config.yaml
d_expert: 32
lr_router: 0.000934
n_head: 4
rope_base: 1220.0
init: "trunc"
Below are experts of layer 3 (counted from 0) of a mixture-of-experts language model. Rows are named router (the router's row for the expert), up (a neuron's input weights, with its number) and show model dimensions 0-191. Each number is 500 + 25 x the weight over its row's rms, rounded and kept within 0 to 999. Numbers have three digits each.
After each expert's rows: a language model's description of what the expert responds to. This comes from a sample of Wikipedia text that the model never trained on.

# expert 4
router:496497486479462495473475494494480526469494495477501500515537499499463528493501491549539522502541479505470532485516466488492491519496518509482489509493508522516540490459506521505510471511509481521496490498444508507474486512510509520494502511564475498491497530530463483537534462447459533466505529507467507498484495490478508469455474473492497472507499506480467559482498492519540467493468472481490531462510543507527475529483495540561497484476508513485475494513507531508494493529487517540497521478448489470450454566494489534509528481493521504509498519477522530528514470495469567560
up0:478469508495512541473501509516443529481488519511539520535472488487523538453511574538474491495519525485488488519465526500505475509473515504497505508514516511490505468483501470496483495450502467482491493474533467511477530475484472515504483468501503501535509508487493503511547484486479462495555535455492472515497464470495520506482529468487536483512487517549524528494523489524464510550483501469506540512499523483513496498486473555504470466508464515509507508482479540451475519493510487517505532542511483515530461505504520570513468498524458509445515486514494516479442476518495549504
up1:492473479510446521515501484486495462523496508511509492469511541490506502523512565535499459470541477452487457533542483513498488520509530497519523496461521522487514481524541534538520482510498480505514484488499457533516519493502503508513478472521524478504476477505508499494505508485461527522507515467470461484500455514534495476512467501467510488472538523525501514460481506462518553527470535518495509470492515509504484491500513542485481445523459531500459469459526546448513516499463482515496520439487549475502466506510467492478548484497519541471527478501508544518526495515517484481
up2:462485493448518529469524456505477492488517459526555522502477502498481481477443474489484533459558475509492469542489479522474476480526482546504498507505517530465499522483513475494510487503462495509499522500505465521490544510482532528515489529513485521487514520515520490497486512497509468489511519492498447517508497468509513522508461462488487512507516537489458541469525488467526507525545481462531520500559501507495478483521549496487522469538490501474522464538460519461516517499492493492471480519516509499476559551520489540500497500530498462477480519509520538471533495498549544482
What it handles: Prepositions after nouns. Prepositions like of, in, at, from, during right after a noun or name, introducing places, dates or groups: president of, in 1928.

# expert 38
router:482516528490481528535494511518519515511512480474485477444497495510467506501487481516488479477500547476461497472545507516503494543530514503479491486522521532495500521497497476503479484457496513514495452474526499524480487520527494489493508518500443483447496499520460492492532513563524521522499498486492495537492527484472500516485475451507509521494498508487474514551535500501527464508490473501505521420484484521531513526488470491461538512466490509470433500513536476532468449515506526525480536481485518491485518475485506540530540487530515534500513530537472515520523468537454452542
up0:493484520474481477495483501471498458492473509514497488502492530510528518484472468454475529473478440513470496547486463504519481508513508501493490483454522469490531476521492504511515465461544499494481498495526494476507500506501526519503486534528568533522509517492534516466483480526524479491476502496470480494525488498528494499511530504487483487491478491495500510456550518493458518549475529486502515504442555516413488522527536507499502457510500446538529514493486506468520546514481456510514490550533540509502494501468507507490497471510525531503498476510445511467489477504551458513
up1:540499484460474459508454457509516472488539486522506502493483468458515509464525516477469506499499525509449466480480521466508507551481495466501484521509523486494460492472533534515493483483497471471538498512528458517529487524459533527475544518499528516494507511468474477488507531501490530538476440490500516566482538479489523527507500499506562521484491501506513486502498558469475522518486450502495524514492485507504514491494501514517486500500528511510498492497514501480502498525486548459491487476546482469498466501509514478533476500566508479505543497574499500535485469543500512471
up2:548446528464500549481510463476483486503512488512495481493478546487507515516470512494449504477444496482541503510453503484497498508502492508516528471494475498504504506552500492518476442457506496504509493515537504487514539513436513518516464499511501514522451474504517502481497501531492470470436496512509529526520476515502528532503488501497511526496520503526476521489496473484495527515497508480494498481470495495466513502487489552464452500542474478527495466535482485488580533500512459494499491530539528449508533531490514493468532478541482495531553495517454509488519479493538479515
What it handles: Table cell pipes. Pipe separators between table cells, often after empty cells or numbers, plus semicolons and dashes in field lists.

# expert 8
router:462506491530538515499515535510539525499540496513495483517517465480492539518512459483466486527525521508509500494485560478517533467498542480456504453521549465491539523482492506483525505488522464540520502455491483476498506489491507538511521470512476460496471497446479481455467526475520510504541525506487493525541496479487508478557508520447471481511476492494516468491500518489516491461523462494490508513524504527501483493459508471502491511468470515477479514497515527487514523500520540479455520514499524498474537481489466506478523526534437509498460525443501540519458500511485540518
up0:491524526534512523488497495476459515458491495494520495507478488492508506513488534493467504469506497491499542518478560480478508509510476488519486479497487459480513494553448457515528471502518498480493496476535447480522502509495519527526512509451441507482481489450494496531493518513517480442457519507518493508477474535511545493508520509493494502545540528554446548471499519497487486474498504467541521515536528503504500495542495458492481484526495527535461474507465519528561478501523469496473503520489519478493523514501455531483535521503440496481522517490547507484509471513493534487
up1:515525498513497465466531518534572525424491519485496508529501525550524510479520492486503519530515509526540511467452541492505504523484454498499511471478527482475518508477480523513518464499490486498536498499556517492517505516494519510501493499494459485505446465453509466488487526526505510497487525485538449546500472487498538520517529491511476461489523494523544514517487465483518494531535449488491470510516470514504490474487502510482499495500527511488502495486513475460495489454533507481484471545491510457511486536531486502463502514500438512506525464499435470515520484524508544510
up2:523531518487522484491482524523508480460468462461496472491511496487485476491539509508515512510488490563482509440497508571462504495492470456496504504512515499517517510496469510575488515522503503467479481486478485508498469463483494522512518543517506494505472527496480505492536446508501478514491495556568515438508510468507508520538493476483525475505483494501511511517525485462476516558517464531510484521559498464464496498504475533494472510483484493528530443470483528493510473515544507509477521498504514495484489505530500508465478494482492505495509491533540467439505512516519465545
What it handles: Table rows, name fragments. Table row-end pipes and separator lines, line breaks in lists, and mid-word pieces of foreign names, e.g. Di-arm-aid, H-ough.

# expert 12
router:531519467528514493522523490516470538526488528506478553498491508469480494476466484509530548463491471473483460535538505493518459521487508519493477491473461497525520499505509510492475534499490510499504475496538515511471487518495451441431512522512483499523498505503508488509530494507506526513502489526471528433462513510440481497466478488497569470440491512526485491514469494531502482473525505439518457502481498498536496510480472516486534518510496480494503491483508520505482511520519501539553526517500476492491474550478486510510480540461553540508497524488483538532501517468491531511
up0:527525526517503461483526562507526484511525491545540541507475502429497455470503527466488509484487431502532472525504483459506488512489505483533481470486454478552501443500510513501493510485477473470528473545508505484556504477511473519508519494515489461527479466505531493506483507547508488481484487545515508470485489491466502503487501537465520498558528475512491476512536513517503505501507490457520487496470477490470513489498506520524483507452506479536534506510494522519484462496499462515506533541534499536532524495478529516500454532477501511496474510475522473500474547519503528474
up1:510497496504507483484512506507443450499516531513472519484498532469450514498469495508515515502494482533524495540473506469534462516466519468485476475520528490537507514488513492504500546434472491491493518519465453502492521507500473499457483496474503436517504497497553476503480503510563475492457495549505492463485523488469484485506537514567518528521497511495502466536475493536489535511496518475521483461476552520530526512510484497484522499495498525518553456538449474543511489495504517505520489501461483526518510489493472533519485521501529483524498431516507485507499509495465492470
up2:532488487494494529508527494508488505472456487531523542503488523478453497476471512473510523492472511464490492513492532470528527501446537485517469496463512492487485462497473520527507527472521515477509504517509529489482535473538460467444450527535494520519482482517492483492503534517467499436487504542555478450473551503480520522542498504532523520484516504524496490487475527478523484497499482467491492504522525537493465512477487489526511484522549468540544498516473526523508538506483528530544502480535509498457456500476513530515470522486509485471481496504481509547468463535511516494
What it handles: Name word endings. Final pieces of foreign place and person names such as -ica, -ya, -ah, Kong, Island, plus words like people in infobox keys.

# expert 6
router:499501508522483462461498468518551517495534500494500495515503482506501492519550465544499502470521533486471471471484502480543560527482527522465505519487487498539529535503514487470489517549431483500506472460480505472491517518492498526504541463531485499457490513474520529513503478484457494497536514474479504533507487474472508500496485541483492544477515463524481516490511479569490472490525515529518499481463501535501437483489519519479523530468467526477522515532499500524493477506503509473493494509486486473506508542543498502504526471466449511529474515511445463513522491535477462518
up0:491535512468494520526453512453467477494459493483486472493548502523484514491506487490478496470532502523500495509480487503530524541537478505513510529521476510502533502530577475473562507476494499492493535509515499492529463531508574533510475516490465539502475504509510469512548506497466442486507493484494485521486526485518513464527491476488513543497478469513503527461493495509503472524487507486521492489436510489478478473502487541488496512481521456522492517492528514513480450478486490527517480513517505480445513516484532509561532480510554488510532451503499483465514477487503459470
up1:510477505471493479506489503483563479500500526489508490502486503521492506462528509511490503530533523486495480528484498473519495494505483501463539539518509565512515554526513508477533543500528452511536512501442512513532550512480475535495502505458530470499501536468476492469453505505528511490475446507485459514507527499473520525516500489499430500498541459526452514452513499480518484518485550508498521552501492526474515503491494523480492499492500507513451460505480462553521495531497497469531498497518499514497473521522488554486491464478478465500517462480468514458471466494481484504
up2:468484510510504484531538489482510479521498479492547521494489531502469495488513511485528511512500509528476553474509472473482496459542467521542511472494489480510504477516479532496528533440507516481507522529547520500487552465507489538484480555471546519483510527471506536470512525453516472495494495464539526513491523520549463511504517522509512506492500482499539484508508448466504567553471501498451489500510537519491457501486502485496466496497514462545542460486497495480507525490489486476514508516529515496503494540500459506504480530521492470432522487498491498463498474467523494472
What it handles: Space before values. Bare space tokens opening a table cell or following a colon or comma, just before a number such as 28,039, 3.3 km, 44°38′.

# expert 9
router:489498482522470480526472547517511519534518450514480530481504473486517490520484504528511440541528504483492450511493542493503516518501534495526467471460495508505475520438510498474510503513446522518493442508477522492470485491516529491476523482558497491485504504521455498532532541473505497478519456526486484518513526538507545498459482486454530523448468496513489517526548480538501511484490500490519475477513519535524471476507506510479516486515514520477446508508538481513471501517527520472492554488467479456485473461533514520476491513522504460484495504502488521502517516446497529519
up0:472497451504538493508487500473500507479463460483518521500521529494491503543485523478488495491518470530490509571482519489518483454473510508499516465492513506489493488501463550490517520491550496476462471518491473525512513534513521449468490522509532525531459488492518495522471515475494495492470510528483499487454554519465517521476491500498509512504447545510486565495505513484517534516532504495473484537498504531523491491522534489484485506586494465511516449524477507466456505503547522502485518483520499478453495514479498495436492498492536478503514520502538488516500470454536479494
up1:525466542471472433511527506509497470471510510481509517465467507556483469482494538491477560501517487539539500484468482498527473486525519484555507497523507516475500488502516500481547497462475480475514511538508518477522524510468524487563479508487470531528481511483481487508514530493501467481514425496522492511502503498536489518481499503503496475512517472511486509483535503507537547523467477461433521501537491465502490498469503477496479494544539455534535487490483502490544509467515506495502462522548516502504466500509529503505449483504501469488479494485495511471505504524486478439
up2:530552518500482495460535500554549474507497453522552465509477472517506497537540512505454475486500528475536487540466498451507474515489482499468518474493462546541502489478518516481506489474469476511505479441498511498504475513511479490495514469505479561495494478541467494458482530526515479497515503474524515461518515517463493532515514544484521506476524494534507515520480478516520508524455489505467512493490500500480474509552502505492552493483500538474474461520519524522494530505506496502513419491497498506482485469513524478509508520531525499493546494536456461491503502531478492478
What it handles: Line breaks and row ends. Newlines ending sentences, headings, list items and table rows, plus born at the start of opening biographical parentheses.

# expert 22
router:458523456507448471525487532526516539496520456533467473552516487503477488492502484507495479500521484496462496479513523513499506507516481539464470531506478512514480530441436471497530493505493481504540479460521513491455483513502506503511492476505490469481540507503476474496517497538546545506512505509462570515496551477508507459510506490521541472547494504456465508495468499512513465492517503472519509568518515517502479544475524482524498519461476501477475516520538485520504461509506515491498539468531467511513534465517513498498523493471515492502512480496453534483537534495487483512
up0:535482530510482544476467503493492491505470470530499505481475524523502491514504520442500510491458493530517509531472486536513512472534453515507503531497498466476469530502535540486526499483494544507500505490485490497555502490460485515480501501465479562481510487514476492519488483509470511510428461517532469498531483520522489501498511511523454474510471500498476484514523502462506526553492473492509511469482492509517514484501529549463488467497541423531538513515488461465535496497457477532466482523484501491509495508485515515478519500528516531475542497494481527517452492495513473427
up1:501486474485484488484532504492463523521514513511497531525505514493539492489505516507515500549479475496524499516482468485514515497513497547473492532506542490475487536470497517470509483462521483535511530474464534482498523530495534477505482497474518512518518458519501488444490487523560519505478441481515507531454487525486475448516566467514541505524485491491502516526492491543484503486481533484498475516485512537463482490483481515536477459527550477478442493528505480498507501445496551514522530478542508510513494459438511544473517478474476476504486469498471514490503552515503490477
up2:503457533521518534510513486505515505487468541520515521453474506495527510494500515517443534495482482495529488522482465483519486458493539468488539506481500496487482511511497505495486523468544503524510522514475510515560520502498511485506492508513510514534516520500503523436489498498476458504510468481565504516543493517492501537460558538481480464518518524505511486529484527463481499507473514474447523444501511506480490490534520476557408481471502480534483467490521456472518521509490524475497468485516499469519482520516496506460507524509474483469549497523513461533494501479490500510
What it handles: Months and time nouns. Month names in dates, mostly in tables and release lists (5 July 2014, December 9), plus the year piece 20 and words like year, season.

# expert 29
router:484518487503447473479516460522529484485518471474479493519499476540524471540550474538523487467539515490492473491508500470517529515482529531477464515487487508518526514487502456477493541535478469533506484451475529496460495522456503499483525500496451485493499495476517521549530496462506486493536505493475492543518499470458487485461472526492544529526474458511477499509533500509545490484511467495530524522463504523548475513478488541530523522492468496489524509507514527509502484515520527458500542506517480464558505541536463518466534490493482486518483521491472493545508507509471467495
up0:453496525484500519505451461465472486442498477500514458515500506520502489542492513542491499548522529505500541522505491493530508484515510494514498541514500449496513470497494460461498507484531517542548507505520545503517505501509512517515469513449514505490456503455487508543551569504476497555522501520530482506492505499504469538501504500464487480503488503508492505466542516492478497508478551500517542529481494532489478473497464504525479475520495500519507479511474472479507511491530509427496519530517478492502517486509488520510559516476514499506465486524460446505452463462470492483
up1:521503519498511492547517476491511493468499484499517462517491512517532435499473487482523473517490488476499506532483454457491499506488535487484470561510533491480505510510501480483468566461516493479541469484472514475512527535492517505473493519482555473516520508489515527466548537484547507504510481539525489557516508495519469486497543499525470514522514501503485530442520504529490514487508504517499470484444500494508499473513498478537527496514553491480471472486497507518497498476498505485510555514498496499504470504409479509509511487495522454518503484477467457498462488455550480502
up2:517456510484467527519537476482477519520466490437515510530487527486544482523519529453510509480461500508506561533484518490524503524499462489529515497488488506467508485496529520553517510480514481501500525535501519483493497463496491518461479484515522523489529497463500528478493488509560507512518475471524464533454496513487479527480534496497527454507457495467518520472517532457497523537497504469548473495524502486489503471506520497470479434492557507514530499493493480490530545453459524514511503493548505494484472523471522478501525492526502477453536508521529502523494478472477502459
What it handles: Space before numbers. Spaces and en dashes just before a year or number, in tables, year ranges (1987–1990) and birth dates, plus founded, established.

# expert 17
router:451503490534463517533482514522533509509513465465511458537489470512465495541508489514527489518518529486508492472518497539511509481522499516476453476518526530515500543507492512517531521512536455506510486472492438488508466479494509496494538497471497472470487552473461454555516532495523515512518529518480480538512497451511505512518486495465513477467500497494505513516460527451484501485505438510501530537533527488513462502470482469497490524466473515472494509484489497525489527555453514527467506480497483490508530513561479500490506498537478433503483511471505513461514506528489510527
up0:493532492529424490504509467511486452516454478488536477479467489500508514518476474464513519523555494526508466518466493540476472490522466474460503474505489480482512506529528501472521513500525467486539491478528515537498494486490491498520475493503484503479496541497522476482494495537493505495505514505534488551501491462543469493515558524482517491468541502501504507508474529485516497550548522504508523530553525492511482487507494486481510537510484455493509453505512486501512497478464498507495507535522514501461516475474516510517517490520481454481497524485538453497500575506456419481
up1:519537498502503506523493487471530491522499500520510422536462513532465495483532473492518478494474506508525512480476492476566519514502484514502504518554440523420504511485502497537503494492546518571468491532500496477534495506471523476471560527483493508514486484478476483512541515503504490509506469518531467485464493497545474487545539499554498492519495477532534478480497494464469528480522505521463513499503480478509468510516529482478482477507511515487497524511491463497496528466474501496469470483534496533485483454505540479493469505499454451499481491511509501498477512481539506522
up2:502473544510478530526493519520524513511455473479574531503473485488498470526497475483516496522473515543508484523529493556456516496493502492515489477518478482490458499515469495526518555527502505509533516467471493497480500465541530529478549506514493432509476506497484505500488521516502475530463546509552495473496492508499456493515529513522518486530491522511522503489500504457504502522525478497505555578555501479492498498498507512499470511494504503517522500494456509453517504528464489519476459496527502467479496489501462512436522519534490445514509491506492461460482467518488493525
What it handles: Table separators, after articles. Table cell pipes and semicolons between results, and the word right after a or an, such as number, story, few, United.

# expert 0
router:558535476511511524559479519522503491518553458485476518492532506542502512518490491477512513513530499496480496472462520434504522520486509503479467469522495499495498521529470484514471481485501512526492503520489475514487494521503566461484507498461473477486512491549492468492515538453529515521500542542474497551527512467517437533486503498478518505510478515469485484537442492498510480477501488498517522467512487490499467510481508473455509519495501535476452512538538513524482478483515514512470524462501453476496535477454524472500532485516481522515478545524454514516500477520513479503
up0:552510511496536519534523509555473454519504470502505510516510540496533514477496490488509531490497513490530514486453525455531492540440495492502502510495497506524478490518454489534489484522516492488476488572497460506498499476475486486490473531507511492496489485509513487517480546427538494498462496534513539526548457505511495500511569533463498536485482498485503498485476493473483500522468465472486502526507554466494527542495500496461454527549475524524522532495501506464466468490500508482479470492516497460499503526464563510519535482500500514473511498517530498511481498500495525504
up1:505507553494491519472496528460478427469477505494531503511516505503475523455505532488496471512459490521505504497489475454466485521507434487498513533520513478488491470494518499497508480491491475504516590553465501501489522480487529503461496520460516543503450528488514504485496547518497508482474498510528501508546528534488468530528535496508466512513516499470533465494472505527510536506521519532513509453510507461483487504534573511541459461512519505528495492474500507456476485499495489499475533519494548484503478501487525477515519510504473493463515490560501483503499499520511494465
up2:548478480470510532484507491531447509511532492501497538512535548534423525507512503476514525473486494513523524513458489538504508497463495494528509532552520512499510482519490483522513519476492479532522483518515499474497506515494468502450494523529522459486478476479557479457473464484514487457458495479494521508558527489515493498459519519477530482477519508526516497465486486503469481533505516505492494460507553514483507444493510502476524460526454533538500525516476485504519540449507533539520502499507525480479483493494484475483496491480490463470468498526501495487478480482559529525
What it handles: Table cell separators. Pipe separators between table cells, mostly after numbers or years in results and score tables, plus coordinate symbols like ′, °N, ft.

# expert 27
router:507511501514479492469500512518466518502492478477483518557513516525507541528468513536531509534507503500458477489529494527526533532475496477501479523514479481526469503532475477557500489487508525503496477486546526511461496511520454469481512505491525516490522532465524462503538463483432480478479526497485513527477499571499527490454497491472554541465484505494484476486473480505440496491502495499480459534513529518523487509490487480479518506491459482499496528485528514517496508490544471516516518488486488448452462557470504508507528542472546481495503510539483507480521531489499533512
up0:497483551480495508494508496499497497474448442466505472493468512492498493510500512473508492490513535470493476531543501513507480503473511488468509525468490474512493495530484517533513520493494544484486459536512516519496478514527477525562504530534549560487532483482491473506512458555496495492490519512515502490514467550476479493448518499492473531457480495484500456514523500548509491552477500524522497501483492519569518508526534508492475505493528495500556531511489445495514436525539483523502458515490521510514477484457509465508509504466519524508520487503503469481487516474451523478
up1:510518475430496515539523494538495479457474537512506513551502514492463520515449502497496505535507539536499501511506512484507534522527491517501479498517483518534472497478510464471560534478485531505486559486513512459488485434509486494515467532477483560501503489470472516459542532481491486513484515490516461497505533499507498499523475527494534523509533471498461498496508504484487482470454537475545483514511497551478465496511519479469536504456485530550498494455455497473520512476533497514508533521522497464513492480474530527498509517505503454459489491470514508484492479524485508490
up2:506508487484454478466529516517490539497482462528484502521487518474509564501475520508506484556479488547544495499481497513523538473477494451485490495506470490500461490501523510542549447517498510469497498511490500455488481483496489501521540516513525482507502505445509461507476458551451461511493519487496524531541484523514498518482557501509478524489476494446446481479477484499468517550501491514494479529516468495480556489522476505467526501489478478511489519506491552507553509458534517502488502520494528457505512512477516502510516531494543463509496535501470507465514487463506483510
What it handles: Mid-word name pieces. Inner and final word pieces of rare names, Latin species and foreign terms, such as -ville, -ional, -ag in Bundestag.

# expert 20
router:487516489497485509488492533525552521521520472457489515466527487495549467482537499487510537540499511501475489472519495448471475513485500489500531517510528491532501508500486478491491515548480492483483468504518442582500484514498485502481543525508468495459555470478551525505499530539485514496531503513504550507467560513563495498471464523475524503478498497474472493515503507531493466487510486522516521472478437503511481539478505475515529524475494517490453510500494472493469477508507497491482497497491471470525530495536497468469497511471544515552470518487496493489460478464472490510
up2:516476495473497509516506471463487481516455503472545508547499512490473464495516553465482472527521473499543513542482501486475514477511481482487515512479524489505489479451494503488510500487486524498529499495491535502468548458503553511479475494518480527488499520483519505453438541504492511485528481485511526519536487533497465499502549475526525485508520487501511489531495493480485537532503505492473478459517479461498570526491483510458502466498481490544520450499487475496550480475466457474518504522503491499517570510464494489528506533489516489499495438494507480539504507465538494456
up3:515478506512487520478523535475512484462476474470509494501531495503575504448513521507507476523520439471482461515537465475448496515505446511527515526492527497490506494500523535501518450475468468512532498530481491534496517487463518517479520479491511528512536507474458532503494509490508482509531494483495514504496513522534515508481500532493520536476518488533445499491518543566511500517471486503492480495509500502499511495546516463526477515496448483509491528492490458534487494480518501543509425471507481476525531498545509468493481547519497476514477463482512527479457506477533514462
up4:518520488497477499503497470508529466506529517538487453502512518495527530453514486529437511506465486504522475461545522468516526488493474484504490486514514488492455457499552465491507533518511508539478505490485506507531522474470513476487481530493498506482493498507512548522515539532508482485497517537549521512538514492508511468505426473454452546475525506490503494429531479501488461543494517516544529451503545467519527495486519532466483487505510510535486502482511509489469512514508491487512495479505489485529464486466503520538497527500480516535495484548537474478483478454509483507
What it handles: Pronouns and subject nouns. Pronouns and head nouns acting as clause subjects, especially who after a comma, he, it, their, population, census.

# expert 34
router:487519460513489492509485509506506526493519484454498502478527510500481464499484479496536476516511486502481480479481515492543536508457515492454497505503538459543493516499500472492476475527512502511514485472475445547462485527518500486488502487499443478467477507535482486488510492518521508510514564472476512437549524483513454479485490524497530504514461514475491524506466503508508481466521461493441477492508489520514479523487458474454531541476528516485502518514488518526484470517505524528485516482468485478512451508471490473542498507460522524549512534509483549441541456527493497516
up0:519494515521481474518498496476515491494431494509512514488504480489495504464472490479465530514491525537554504433518530530503559506478504514491482514537495500498527500562448533452502484519508522488475466510491462455482502515501488508484504489506500478475469535509504525548510507478498486449476523494468500491456471485490524536502484499513498483490486514482519440494492466532546477562530513500499523526475547520544503497459502514479511464509526484554546505504500540531512511497490534509499503468548517508486519461506489499447527505488498472506515496476528542511464507474480487505
up1:488468541491481502485560481500511508514527491499504520497494510516462524523483509502470472485495495507488441512480507493483483494525541462484522499459462521511509487469469477464499522506508475448559497431466480549488537539469492514505529504476480488507472521491529488452506520557501513528521532476513475498477510529492449529473484486492503517507528483502517520430501474505500507534500487520521494474519485499464528514524487488502489480474517535492477448505481480479506479477490510510494492493482471529518448507506548526486519429474489493516531466505490543493537465504510540533
up2:497477517531466534460487472550494536517520483499495501507494538510496515445454496508468484541503469486518495537505511523498509502502517508509504528545528530496461520514494510526588490500497479494494466466484432529522496480481500496540530546465466469500535476485559518487495518506490466548493480518502522498496521519494479531484502497501497494503511544530479520496494495486458509498513501469491511502525502488495539441518535486424528507535507506504499492513527514469519505485473503515505493489481505497453479489492502560546466439522497436498487510484502489483534496495512492507
What it handles: Table pipe separators. Pipe characters starting or separating table cells, often right after a line break, plus hyphens and some sentence-opening words.

# expert 44
router:504512458511513455510494516504514530462524501555510518498492463516518474515489495515561509506492472453503454507527496501532513537491532545491499496461498556519547500510478479506471523478541450494486485470477527544460540534551471458449505481537490488517475531506525479494529441436509492471509486543492556535518531490510479496473497471477484523501519506542498478476468510502487472475524532513506485524513517512469465510506488502527474515484481480487491509475525466501493503537499500486506505455490468476519472537472475509499494470484519546520504470489508518524486499505513495515
up2:487507484515508525516493496480480452511507478532489529538448500517479439500484510477463487546474468536471494528495501461529512525459446540486493497496495551528497485499515536496506489496553505481493543493465529536490475520539538497457488522501499478501491490486526493518518506518525485497451526470489513466533517542507481471479501462499484539505558456545468530484504502511499506520435506523522511469456513450497488498527504500515477541528477473519495515468491527511509492469500521505530482471518498515494458533528521536479474482493514487492502468475470465483505494553515498513
up3:535480519482511499474558477487490477535496486496511513495471511500486519509536535482485490443504533529490484495503507509534540535493500501478532496501515469502503489510519503501462497552514531437475484534512484471519488489517468532523514510525489542501499481533500506495487443448493480502528461468489526547491515532452523512509493515508506481510499456574536502507469483481550519522502478480502485491531503498511534528517471507537494478530521474507502494470551481482544503513541427467524488487479530503505464468438482498456514474485496514504488489509511520484519471507467503526
up4:498495518448506493527523468515474489532521540531526526486502560465507501492493518489503540520455499564512512484528498477506479477486486487550527461472516474507456510527478500520508544480458488486500484496491483474506496450453557503481497498492479540514487483510520543471492491511535502482452485520521454451479511530476490451495526473522493508498518481505565483512503537469496527482495516501471513497499531482461520472510504502462458452550495483485505495502510476477516481488486543505507512487514472491498488516553509490487530538492512465478528475518486500491497473482556486455
What it handles: Foreign word-internal pieces. Lowercase middle or ending fragments of non-English names, often h, ak, ach, ş, e.g. Ipoh, Džumhur, Myung-bak.

# expert 13
router:510528501508516524523468513517512498522532469484473477452504472525461542494484480507511507479494533478464480481507533491489515534475523525477472498518501497480525534525463487503487494494514462522509463502515469535475493537528497471495506472495461475477530485504488466456525514521518514486513513520482530511536512470497497516476476481484520508497472510467465519510505510503542468492514496496493495444471523509514508533483477482453547535477506537479474515514537484551483486539509527559464542472485506503483526510460513504547524464501541503520503529535463531505527433554459488540
up2:486486528448490473511482474477492496472466508487528501509515538493539524542496538492477533492469492540484505479465481492538499483529506474482551517464502486553469467510499486534493487478497485484498530508509488497497512520453513484505449505522545550493481512545501513452496478485481470509452486516554510532518482526487517505502527512523530551495545472482506527471464529487486546551465540511515509481491510489488505487498550504524518476511520506547500478494487511456535539528487513499504468477558530500500488495500538499480523516496495517503548479539475498508522477489516530451
up3:489495498495520473524452537475526476475512495491518543529466560553467507512488472478439483503512465505531468466512491489470504516500508536531480486540515501473512503512500495517527509472518482546475510479491498519506550521487526444493511536487496534515479491490510461491468522518512497516477503490506488541505500548492508524499483514531533506487531448487484498509518510489540525528534525506516493478464539485491487490482496470501526469473499497520488438538420524567493501501481516500464482509512460436512553473508528495496482500528511517480485468484469474498497525503496480500
up4:540471546469517518494529479498488473499490516462561495517493547482529497478494504485501530518464476541480441500458518489495476489520503492477491493461485512526478479467474454526489473514523496502534516501494508469521538463493504507478509492491518540476515488489498507474505518546485477501467541495502512499486493504521483525476509500524554479508532507526466512506499496469530454531487485522460518488519549468448517492510458452486484503484532486574541453452510491482515512538483448509504517513487516492457499479485500542539505504497532526479533473519484481502473509469532477477
What it handles: Table cell separators. Pipe separators between table cells, semicolons in result lists, and month names inside dates such as November, July, September.

# expert 28
router:495530490519482465474529447506515496505507492502481518495502488518548477517581465540531493478523528471483490504504514500508509514509521505463501481477504524474533535473492437487497513511480514522495472482496474520496520522516521488519527491518484483470455504471518552545482507455519500520532524442477509523511460455465501464469476508498501516503482461556493525505500498554510478475506496506503511520465517475549488518480481541501536529487493491482523527504490515514506470512515537474507550496520478442519491543513468507490511489498504492529475521442517507539517478546477451501
up0:458480490485510544493493454497502447458472511512491485522486481513515473536436470522507504493531479477509526501447535504497482459523519511484521545509518505529515522501466494511534535458520542454503479524527511493481507512529511487543522548504524503491460480453506516497466514478492507514523509458501497480514471507495477477501519466517525516503563498524519472522509483488502506513482506456472510458539540482476505488494504512515528496482490465508533505516455505453536521442481500506517496501482488483470527529483480504483545491494474506514574496495495546513507524538482536541
up1:508501532497502458519466464442474474474446481524480461505511507523533485504487485517514507452497494518523457463513486556529506497517470535475462471455511472510486502508516480496503501478466498533480482533540468478525509542454471519466537523468501523549493529531512492515507531487483498527526503477510497463537468561508474520484497522529505508542481456511518506458523498473521538473506499512473485548512547491466480501464506515493512484546541464533545515476514528507506521484500492478525508498528477477534513503498505523497485462500543502492511486470460497511511471503487513496
up2:517482505510495496534504528506468490472498504486525509505450474506489469480507485473520502491478496498527476580470513513493488497552504478491555532477543492468518510498478502545494484493471480496538481504497509528538550448464487517485452519470516505508502478520504494492443475544505486473502488478524527510489504490542477458484517485502491501479497481530447481493493500474495535551480476544492501523512465508499526519571504548476484514475508514530483463486501501517513506503503509497518512539498512484557502502541512494457458519555504483474491464488499471490478480458513489439
What it handles: Spaces before numbers. Bare space tokens in tables, score lines and coordinates, usually before a year or figure such as 1978, 2021, 4,550.

# expert 36
router:468500500503516542432496538488539503525516474502466523474513491467472515484527497521479529442517534476497476502521489517518502538469530509468507471513545497509510514483536497469515480541546552538474451481555508538495461500526472483533513490472473482468516526500461459537515499462484525527524510492483478513530497496505536483488523495496484550506471524476502484511490492510482481465537508492493520500496508543518454511492459505529488523486501515489463519538523528501473477522522546524486524506483525469464492521511462514527508483493459507526470497496489503485521570512489516530
up0:485503534496475523508489515478492504472490516527549478458509542527494497477516530514505520427533445527502481501503491487512515504487522480453505524415516540479506485489476512495494488502474522484530462492499505523497500534499497545553523501493477552501517508510507522509513537497467515439506532529560531438461465500504514556492496505496495471471500531472537482468528512471460527504510513497465496483503497529459500472521493503489467490475489499529518475484482513515523526529509524512483495486477496501510494482543505458493482488469493470522513488525516480512502528528571481517
up1:500522524454489513451525539456488500519522484553470550476523499495513473521530486541464535500445484511495531529450491449491501513451447517487521511498475526502498523492524493523526506486511541475474499466493510527456522507524520509508486549460511497511510447503507502463482493503509532528472520524500514482513496510494529481516490505524508548481508514522542473483490497483516534503462521494527494498467494497468486532509519540524436480500490553505515465535447456522463480484494469516506495529519491522524468502476500517523472483484479507459532506473480462488500510482517473522
up2:512512538494481499464477488476479479503530485515494525499479510485547492527534527512493499569490469517523509501472490538498459529467507538489505500494542476466518526464528495522548476483511488486514472435493539507502500484511502457517531514448518553510525532511495510493483506491527525501512488546515481496502483509490524457447536496529498501549466490513480485448504529473526549506498498494485510506502517483477533499474511488518480447509516539514479510474504517517486474471515541489472513518521499476463544469430485499503479479499469510495508471499468553503522506480477448464
What it handles: Country and capitalized nouns. States, US, France, world, women and initials after of or United, plus hyphenated compound endings like passer-by, ship-to.